Below are experts of layer 4 (counted from 0) of a mixture-of-experts language model. Rows are named router (the router's row for the expert), gate (a neuron's input weights, with its number), up (a neuron's input weights, with its number) and show model dimensions 0-127. Each number is 128 + 32 x the weight over its row's rms, rounded and kept within 0 to 255. Numbers have three digits each.
After each expert's rows: a language model's description of what the expert responds to. This comes from a sample of Wikipedia text that the model never trained on.

# expert 2
router:093164169124188156130169097124168150124140153095133065141122094140072163114156128120129108110144131180181120124109174110140120075109109112095133158095094165184166078146128065082113150072147151059175101108134167130075098195210134112091195092167089103103117084156083150160138112137120170140157116061117095121111134114126124148151086158117085170106160100167090130135164113137128127099128
gate0:111180181069141129096151087146125156144114102182135119133081153115077116162157172153185153147109132127165120116057135120127108106136124086112132137152148126072103101169103172152126096148181110104191129130129147114081114174175135186182156128129074086084117084114063119143138126194162080071157121173148124134170124122130159157125192186114115108173142124162179164147136082129092153178149
up0:132162196157153151130119182143121165119133174130140095097072146102144100097186170152088163142099168139095118149128149096163097169104078168177121124163107114121112146118115187105077158101178121073121118121135086147127122194151097133113142135105177146119141164104141151108139092219124156045071096104140142100120051099171126163115119149133150162177127117158123136143150068108149122209135
What it handles: Articles and possessives opening a noun phrase (the, The, his, their, its), plus first pieces of words like un, pre, Al.

# expert 13
router:064185097078171133070062110120092164151152127171108092139085109104128112143065168083151113161092108117145156172092089100133100100125135162124151130134079132179169140097149095095093181115108117066128122124099099129129089173159071143142188091159126199090145151184132190093106047104132167125147115128119123104138148095130112140138121149133138144184161090170108107090106126079126124093159
gate0:110079144126138166093092080113137152156096119165156157127155161147151159126105161133133132127115082135130177169117159158060144204146108179123133132146160105136039208141113104064053102098114140104108074139044124147098139105110160178124044142138147124122188102157136141114127095133109139089146140128066104128161139072091112117112162136113139124132118031114130119115086135155145122142113
up0:103151152177134139144106112109159158139141126182127081132239095134114101145112126120169103131077123142114105093154150092167108125101128113132147189121105083152155117120163130180160138133155167122070134113157162048125060172169101114093146110164150086101152127124127115091168167064170111129093073108191112115158167117184098195149105097142093124171144128152122091143087082129080161137089
What it handles: The, a, his, its, their right after a preposition or verb, before the noun: of the, granted the, after its.

# expert 5
router:117163099128149111093130177135146144189147154116136091133119160150102135151103151100061053111137107134149206117102140139161096124148152117114139184089135208113121131101138131117148102124081081087132142048122101141144125143131165161111200104135181117085125077149147152168143141204069125138163132109118117068132102085080154100147096168140112160159151079162103105051100122162165153089101
gate1:093152082126083101113170134185100125122145105134142081115119116123128098172133130021114164140113135139135082130112122143086114170187148087144134121128139128151157153149143091084060144155097018139103128132095163121115171137130171120062132141139122118137060150109138202107103109106096148116214088180158137161149149120068082137146152188096127155105095163099123118125093100127101150102112
up1:124126110110148138160172129153132115151101152088094136134156127140143153143120190164118116175098123114074110135072132177191134077113180162103081184115103098150101072134060128141147120116137181086109138119155101114125108129124073125153086129136101090129144159149092165140032125104184102132145118082072162145156117166193135118120078140198159103148172137096164167125095145132178051165139
What it handles: Line breaks, apostrophes before possessive s, hyphens, dashes, opening quotes and parentheses, and == section heading markers in wiki text.

# expert 16
router:149156093151143068056142107155165095146139194107170142120070122084137121124086133059152123128060117157175148137128143098141061112141205073109096187086132115155133159108171141119089181085146098099130092130109151188128121167170135116104147103130135099117186136084133100163162099082124152110085132120119087113113093077090106136126072142121069157143116117123102117088078123121155065139151
gate0:086177140089175089077094105132183148134187080134173104118130120195106079136113101159129112133102123168125112131107213087076121136057124106120128148128120100156120156138099143132106172127145134141148117136112124087078139130167170114089096093162162137113196111069158145073163105114131137106197080137099157130134146082167109120109043139120089139173084180129100127085081131123151137160083
up0:151119153192106170121153175068112118107116122122096196133118075137101147039117186097142112168111134150115100159086144139121124198149060160163138131183121144186139155114111149132164099145132108132090101125161124171232121127134114138156098135110105123143126152145091103120083144163120133141081156114151092139123127116078133216105106069097119093117093100156142101186182136101107187134127
What it handles: Single capital letters and letter pieces starting abbreviations, codes and names, as in WSOP, SJSU, EFL, HTS.

# expert 9
router:120150117113172136079154182126121145120159175151147104103135150080110156113039119053079107128112116154176154139140181133133105109155155072111152174115151156164146138084176146138074150060122115071126102119128152137101091172149111093099174106166139123078194119127093114156184139143110138151058129026090109116101120124071113115107089147078117154138130106111093120124106066128125097134116
gate1:098173119065151130132115105115157093120168132172177055122138136159151162106102113133110100110169135125115085144197097125147092149179131148115124124084139112111181140124144110217099116149094145054131157103097107147127104154155176083155114123147028141080120110068135132100176108115095092154099115095090141095119091169122166048092134180116119112105110173137118156182145130137147120193114
up1:112169140137167078093166110105110172175116069093140172140113081155142112131103120124122126176121156172129141098147149109080077095125066121094139117117172122197150176154135170057170141080112112188112109170163144153092148118149067125138042172099166124171110143153166103143100115149133106118130121194125111138131149101168070145143079100089118168106053069146135138160117156120125088119133
What it handles: Capital letters or first syllables beginning proper names, often in tables and lists, such as Ru(ne), And(rew), Be(ykoz), Va(ult).

# expert 18
router:132133070110143100154086082111153197125137161172167161122122082143181166112129146123129084117113131136166156141136137139166108032164148104084100144141150155168115146153168103119076124088108116066100118109144172200153075246127147148160135144126106147141122108167099137111198105115077152192077111106108136123150168095084132098109103108125137174113156101117129132113147114112163088082111
gate0:111143142083113140161164137130109160130123119193152143138124111188131149131091157072149134122119141147128107130132098115113082087124175146105089115177168128150131179192069039139145069105108103108155123117147184122144137150115215140129137110092095074121133119142117187123120157153155167067089056140071129141135155111076131138155089123086066085140207127136171110109078098134141170099128
up0:152105167156175074138074130100163116173147156099091120106088124118177090128187170082151139124068212158176169122102163170079115147069139114164140170149143137155076119067134116160170157104151132136127130128173121117149091139131128168095149099108159150092149102119160118147134146150122100179140230119171160104051143185136065163087117120141125113103101111163116114127135173110134141142101
What it handles: Standalone space tokens before numbers or list items, in table cells, dates (on 4 May) and indented lines.

# expert 30
router:101158091145164110133089120127138152130146138184106086137060129127105109136136132078131072127141072133150127150121128055121090104151115147129110112119152179161127168170129169048113110067066109159113159162178129111136071139168151140128114144088160145100176173144062090119148152213133173111135130130036139107132083089078111166127112111126082129105148090178090139144186092124121152134152
gate0:107111154190140145116150146031113139135128151152192123106108144115117125151128190122092122111151086075148187134122141106157129115215128139119101108145104171089118186107145128134096172144122145132104143178155148157155167107089113143164153154107156189085120120162096080078097153131148133066150096100103083125112130099132143151093159077110118068156130076196173129083117152041102103114105
up0:099107155191164059074125136088141156123096138159173162094120140102103151105138190127109149102095141147165151117161054114135080205139142099119121150098075126121148105122055116134102135157192157130138200124169172112087112100087144149165044169166143148123140181153146105180119135147108165139142141081118130095115168066171167151154066121112164123113115114146098103101116102086104130139119
What it handles: Periods ending sentences or abbreviations (Inc., U.S.), closing quote-periods, ellipses, heading closers like ==, and numbered list dots.

# expert 29
router:099132111109123128150091088139144151110203181092124106120157144086129186125151166126140117182119119110123149112146145148093077124188169124092142154125086141106162123147121152044134152181119119094165120087143115098132126129103126111105159099130157136121156162145080117129196103125066210146184118064114152130130134108110111164170100185175086128147168127128132175085192105168188041110131
gate0:133095069089151099159120066152174115111148143149103202138094127116163150167126109095129119169120102138060120090206147154112117147158189129137146124130089088203136195071134124102166107128092166035151135145132108171117169127090145063185130112108152182130097145118099154118199136116134148147129121098106157108088159135136192110118131137166084152092119096151155172117116118165133164116117
up0:140092125101121064076191061098093124118135136171122164144117099059149160113144142177131116166129145110063098157181062166128100102099122134129116089116116115119140084156204153108099164167132108067091166172139136106154133079065104149129129115090070115134139145082133099135130159146084090168160132082102159062114103071125175160110126118172108157124097107091118143131151099148139159097185
What it handles: Infobox labels and colons (Location, Release, Born), table separators |---|, and inner syllables like un in defunct or con.

# expert 28
router:121143062075143089122130178165140133204152160089178108104162053130101106076066163088127071084105116155155149180109146108119125076158130142056074121128110130145183151170158146125131180147063121081143145150143122126122136224102132160165135137113097143127123117129132116129164148117098126178136109119085074111124137099120147113138108102103069118145206102129104111124146133153145101086178
gate0:165103079144166158101067144126149135089158122157181132119110097150097158194142165144082145049168164087158133087146161090074156125189121118102144166169117094146140103105182125112061126094158115168140108186139097132088143150187077127161144183103133118157088127162134129117144146138037136163092097098139103087152152129131141129112107085179047151089111137147119113157141163119104107124147
up0:107145073118135101135104128164169102153156104100139165153083091093097168106121104100139134056170094154183134131146147138068106162153115147181151131141138084182128159080140164137103140104122087175132150114103099107109167136112107089172102139074078101116045121134132067111181173140087104134132137128100149140104194070096153154146163091159105106083129115131117120036110159176131173108179
What it handles: Closing parentheses, table pipes and quotes, plus institutional name words like University, League, Party, States, International.

# expert 6
router:112134124110138040108108124150106126132139173143134132104163088107124159068110165095118120134144083177160181143059143131146099132128170164105110133077129176198116125127132170112109139113093114149139058100132061160109082187118113115172170122134097140094146185130119142121164073171093105161094160130111140118077140126126126115124103130154056128121129039172104150120211133110127132061170
gate0:139139134090147148190117069114131097087110172202148089146098144148125160090125136124132121130096107067133128143175166134136135140128130115099190153167107117119095214101076166147173123161166147165113144083114076140141145108106099096146100142128194161104117117171101144123158137075087105169118139060180174135182207067109154117154098146121117132118119165079115118115124106124127102035126
up0:124141108103170121116116131138113092152164083134162130141165144146115115157159155134126114088093114083124103150130111149104155097136139114097163153139136199159176152138134150129164083099178176150109131087119125153099131135127088070109071127146229117143165114162125157149122143099073072176117134131184144101196112114138195081161080171090095125127098135133135191093049095073108155075073
What it handles: Pipe separators in tables after a row label or year (Total, No., 1998), plus list line breaks and dashes.

# expert 21
router:062155096131144084122074182141106133150141181131102128086100147099171131069102132105110137118127095124124185139047119134186123120133142147119106155146165166121109106156102121121125148040103124120116067081196113159115129123154145131168154092101143184088187126091094171084164137141117128207124146059136078089096185116127144179105129080104112143187125092112131184110145104145141127119132
gate2:116143107086139115148145154115076184170155168187105077116158134103162101169129128127133116094136091109159196131102065139094148115129169156140149140090144080152118115128080157147127152075110079094073084126193116117130131194187187113140160092161117087086133137126152175110100121152118110118081100137162174162174160137111178112137187055146153160163143185132099199141113126124153128108100
up2:050091123074103221157141120096187187155152142185071126111152154100137173155166090110170128129152138097113148116080148159083127140102130093139141110077095083125160135181120213118070174136120132096127140115186129143108147124130130059141160135126119143091103112115195125115149164149104116074104108154150120132152136057094109100127124130156111156135115201085135113112137154091161141139080
What it handles: Common verbs and prepositions after a subject in running sentences, such as was, is, has, to, for, in.

# expert 15
router:151167119127146111076124179105150109104158152117149108118093155140125084146114142055096073090128102130147194086079127128172051154114130095038162174080133180147183094141114173143092143122105082134070149148139125116163054174135136102127153102128101151095142114143127131114135108163071106192136145090152149113123110105119133123126087137122132164151181088158086112081093117104168106049142
gate1:061110175106100190103087105107133129118216115134131096110096168107100148113117143171145142116166176126126129115129087134071167123142139139106082167119127172133144082123111131123113112111128133173128126099108135154100146189121196134141160079170080148139106121127089143152166155140046095120170117154120218090072118095132166100143092091145091167149141116187152203171139141107102137058136
up1:144159137098107179146043064136073155095155124079122103070071131120160105113159130160144180115160192096119128148167159124175143135143138150119127105082111155131107114122124103142103116110140192142134122132137095132124167189160150136153123074090118190140121097191093193116131106103136127103159108145137176065086066123133126126155104133092139133177198105165155091144126115068061173142110
What it handles: Opening parentheses after names (footballer (Southampton)), opening quotes, heading equals signs, and digits inside years and dates like 2012, 1952.

# expert 27
router:149208160117148084091130176122146186153177142132137072076119108156145159072141172095061074148093121138149144139121125115143079129189155108073085123125156141183119128108153148062165116103090128072087088079074101125166105105112151134124146127106149123151100094106129121070166111185109110147140159108101126091117078123049173093191127163152121172150121113150096119089131118151146121090110
gate1:155079128082120092126110109166128100128112104159145111172184108099168150115071184113121180099158144088144113151156116097159118161144115135122051112115219126120163081113140127146177160119140143187125091079120102131145078114124156111146082160126211170145174121158113106156075152103102122143123127122070132111079132135069135140105169122095080147188092122123073097088123076125136060159155
up1:029097162151147132122201142129159156175093126128095117087117115127143148186132132100129092111077140195135093112106122077095120092066112192138161149080164125122125107107097136168124155158098138139091083110186112156118130137189092104082133099110108117105124161142060116135155125100194091114143100158192143052133106173142137138169167109120181172145125158112154171137177124118170131126148
What it handles: Hyphen bullets beginning list lines after a line break, plus hyphens or en dashes inside compounds, scores, and year digits.

# expert 12
router:141144116091144115131085104135153093127174155142124084134076109094116139091123141104091089107112038120097151178115096106174100129147183152144078111139172182139153129169093172119106188078075130134114122097182149141107104159171144112125143103121153150142124139172059089120150117187124183192137085087078140121123083124119123125150120104077068149153170091144118217150174117106152139084140
gate1:103164124101146190123094138125107154153082116144120223072100070089105157114143145077139133126169127168127145101080121100160122160192121130161107130173195106090158118130167119104173153096162132047156080109103125105171102181141129055098122127125171155085131091132146100166104129158179111103117123100144118130203089125142157122139135113141145134108118125121125100083119092102142124084226
up1:207148140094150172140113175118149111135132153162112121092135126086077103102152141112137125102144176201166160105114086162165115122164131120174110093171122120073139114105135236109186164119127118138166127129155187123163137196180118069107131133115141141045101147055131088171155125110123061137141115116129075141133143127127144128142117064154154075129130079143176092131149106140108116100142
What it handles: Colons after infobox labels (Notable works:, Episode:), sentence-final periods, and prepositions like of, from, at, by, during.

# expert 24
router:107152130140229071139110115121160116190143135076097134083093055131149103075134156130089121095108082090122141137118099115126090115165140118091121155070175143146142131151149104154074186152125121099125175111101159137112137160146132206142136083109157111130151160105126136111173125096104169134119081143114073097115154062103111149123086152161116122177152143165072121093089160120170067124208
gate0:107158099156156093187089143106188088131095090059150159134180116169161153155086115092163209158149130131138101133124165090081105133106125121108155145107130159109119100155095068122127149124085070088122165097172165141114084140147120124148162143110151166139132119135115109129122144140220103187108105117160133133132178157102121147073097170127150132163077071109074066160114197115093093166138
up0:161075121141109096138160105131086043125102177126151133095143121063102185137160103098134150166074075110084144132173174174143145099124166184128098122140090083105175119154085151154111125112132190064126106089121067099123191116179129159140169096140103112120116150183154126146109050154150148149117110131146130174140117092193094103125075120110095187106144158128109127083097133133169102121121
What it handles: Capital-letter acronym pieces and word endings or mid-word fragments, such as DVD, AITC, fortification, Upload, degree marks.

# expert 26
router:106116170119173073133111134151142083174180181112047125067106082108141105104105139135131110114144086117134146142129152085148063043124112182112141142137139145160117163105144101098171130099150135069121045089145125165137113156155126153087166162129085163161157121142082090140121090149088060088104096089132188110114164104097149148116115130187105145104154129088107153150141067136157093081137
gate0:107141113132125065121152177181123114147170131138132139086121111118147173118141195126120168140186094075099105140103101118111161118151099171085077166146077163114179134143144085149091162157160156138159098130149125095093091105168113106117078143188100185127097135126132155182123109154106138164106201072117185144127108121139089176172091123183149119113159113113077060139137219142090129093113
up0:183075131097141085167177152142139165113162146121116111160122159070196101192058073075116083100117108135161145104128146139151147131187109118072095103180124145149110153094068148128154052089117097123100162116158063114192092114168125155128100133102163120126054148106166112149127088073127145133162158150134121147137102126111162093136157137120106154139094173122097075150144119184153114094155
What it handles: Middle syllables inside words such as ol in wolf, rum, ack, ham, and the pronouns he and she.

# expert 14
router:119138127052161120111120163128100127236179117152100142125168134072148114035087098136079140148205080166127128122125140125098109105108126141110140109132170143149149134160121122142097101104117131105116133087133160156170050151204120149097141126094108162139121137154124111115110096153098108121139102077083118051093186128096133143103098104148124145114112103132076147138158064155141069057136
gate0:142188141156149102103215135220178111169180152109161204118155130093149113102122138148105140151168148143127151119157149109102139155120131178087155098133110149139124101079078158136114141089092132141095184141088126139128116097105140137113118166078160070102125105144178122108094109184124154116118137068096056106136200123109170171093070100186105160160123136130110125174105072125114163109136
up0:110056085115140113101119100127110116187165056122151117181104107105249122105105096140150145165088156132121093136132151105084129075081076130179118108135116120130122136072185115077135074138115104057082169145157141121109148165123121145104152076080088146155131121076117124156126181115096106183083117119095093132113105111116119130157166126110171076108151123151138093138173140163089171131105
What it handles: Given names and name pieces such as John, David, London, ton, ley, plus month names, often in lists and tables.

# expert 7
router:122150112111181119121137106073071171115147203162146131121139154104082119145097171052172133154130150073165126182085110131132090097112126087104135133100098134102135105087175165093101132100119099062104079074113103142129102174113179156093202099147150122110141172149136119063168098172154117187113115126114086114103170098048134145134119087117110127107144130180130108104122123070186107132125
gate1:074099143137101117109145146110101145088127171192110124144163156104126165128120136100097124104090114118118096145131147150172138062139126125156168096162152152148130120152161159073196147160131051126121056160175120066134097149130084121085172077126138134082171141128143108091103084106116107100114153159120171059072141152147068175104082132169127079062130054149122102108139089105138155135079
up1:108174070120143187104166142153110159104083118111135101153118128136130146106137164193137104178181125110066093099125108131074169140163115140075071178072111093120151088143099075102082114140099138184175145102169114163117138092066069098097133172085119167163071132181086127122140129132145171137115146134143135112135112085176105092128114119163174136112117145128168153163218105122139152079111
What it handles: The articles a, an, A, pronouns he, his, and opening word pieces like re, de, co, con (theologian, impossible).

# expert 4
router:080189038099136051074094125168157104132172145166182085100137128142149101060143182096121135127116119206153100151097074093125132111155158137117130169106144168106133124123173134097110102102068117128157123089169141137155104179133159140079165129127117172095161126131131108062143128155145131166147165124093063064128172097109134108138107179100096134124202096109124129121129166148120135138166
gate0:103090137099149081164100140117130181151121144146103106136091178180160167150124180152181125114076138133116156128105154112114127094161192150125132171112175131118133123221216131126164177147129106119168095119118111167130124139106213085108181098079124154099159137112074065120101163126168091095109127097140138147187154096146113165137150129130177120129196145094119191124164159085156135105130
up0:110050113065101150129152136059092147202102136171181167119157165145096154183061166124142072142135123126117114165098102096126187113150087114156118113118125159142114085143128162063147054143133163167105145133082139218158158080135167116127128101113175193143172126114132166118115139157115157119096096128129127154129116132111113168176160119120108200122127102110114066175117141116116102149121
What it handles: Commas, and, which, who, that, but, and closing ")," that end one phrase or clause and start the next.

# expert 23
router:115133144082133152118149150114093177124115161178092103131126142118158133103064155102119118144114131154120103187100122090077094113148142094093180170127123153167175129182085176137070141071137079068109159104131127096092079156167172108078184077166099121101137109129090141121147119155129157133141077082068089120153140094105174106153067167151077163163108118107108146109128033147165139112126
gate0:120211127146121171162109118150117112135158079124135119206113129204190104109115128087162130158122129129135120175187171151083142199121094142145094200114116144143095136130106166076148128125156094109100091123139133152116098135110067161090193156161127195102160113079112172152096141078077161117106164154151164128148162163063134148120095126161151171160099109063118150166119100139155128113138
up0:133118122132106106104089178077136089090160083149098133125105113130088179126148125074152082110089143104154161097138125153161154132073132142117146104132096121115093112085114182150098151100162072098146079139138207123139172079141150139116119080123183183153140148083106150141145093170078182178157108080089089138098041103166170169122153094129102087104104150115087164135183128113173141150178
What it handles: Opening pieces of capitalized names and common words, such as San, St, Man, con, mag in magic.

# expert 10
router:058155165131128122092125127160106157186167173132113087099163052130181111103061145091145125135114129143135189146115157064152119145108135154132113091086099140111149097090072114092095117138159088093158118125194147125098145214138149158120209107152109183134163111161132195133167147134087196137118146116106122100147127091099129124112100100080097136184141120152118120081145123125165107068105
gate0:189124145142176126124142181095150127126149154107095142078115139127156184157080097153165136117094144127132190098142140102146060157181089122105132193020110100167124151122154065093135130209145160128084123119126115093095171092114128084155126089091120162094147082180099120135167112081139149160143131132140165134127123152101116182111144075150116158140143110220098114135143128132152073109113
up0:101113163153137110122179074086079116120169158114176121115122144142141156119109171118114129109159144193143171108153107126162095135058071092139125129073078131062108082149143155111144095180144132159098186111083116168090105107058103136170153135076161141093189143090080155153139116070097148157109104084127143112138123120190149117113134151070073117121103139189122139098120192139161134096083
What it handles: Line breaks, especially after table rows and between paragraphs, plus words like first, second, left, end, several.

# expert 0
router:125131116081206159134148100149150183158138154124117079106132054168135098103100175115159039116107114177150194156100132078159113142171133158132104107129085123123177094147112088093034176119130149077141161151102157089101143171117113181106157110118126171108135104131120140083137095140120132145134137111086107130131166109140144105134090165148089133175195091118105123093140098096139076065175
gate0:124100162145089095153155153174138147117122131090130074087127123252114136116141134067111117168123107146174138111120100114151129128132158112106122124122190117132108099108132116129138110161072098140038057154110130127129105161069124094133171139131152104115068144074123101150097142094116094056145098128093164155148170153157113154121095177155037091112125085134101193096133091161152110113148
up0:149127128168166137159101126143129092165111087076222122205169159103132104144080192156111150131036137104150083166138114090118088172119113103163130142097174163108197061108079115130137158168093164109106118111116148142121125179149147138168170146092127080177150143095132126164140070153122143150145123156104148146115144131142175153136092154164091141098095085121126138102112111173163171081175
What it handles: Capitalized name words and nouns in institutional phrases, often after the, such as National, American, United, Social, Chief.

# expert 20
router:102130120067117125131084195090122104147138159174099107116141136128091095119110145087141121126140087166120147137105138073137072141136185067109144198132126187146112136133095104091132096121117073120126100125183192188175099181120124157128160141166089113126152157149125139116203095128122119136178121135091125119169102157075174098147090164138058191187103077119090117114115108060124089132159
gate0:077174149126146134207116177182187157091140164144124134121116144077127131073172151169114082139137163153144143110118194175132082095137162096169184105153153149136193202155128128122126130103127136174079109095167151135140088101122152142135134096137121156067173134076096146132141073111125104157148119133118163130155090200166138175165196119120126115187106096129117140094121135094152151169177
up0:165130067152145113144148080235124040115104154112140129167108145142102129135123088088097126163135149073155161137112118122120193123078119144176156129148129091180193129112125082096084165129079101156134151128140153182079130169130082131066127131109129124171130131127120161149139133154097193148166129189143138104136122170114139108128155190080092149120086129167094125168080138069108173145100
What it handles: Month names and the digits 1 or 2 in dates, years, scores, durations and table figures, such as October 28, 1987.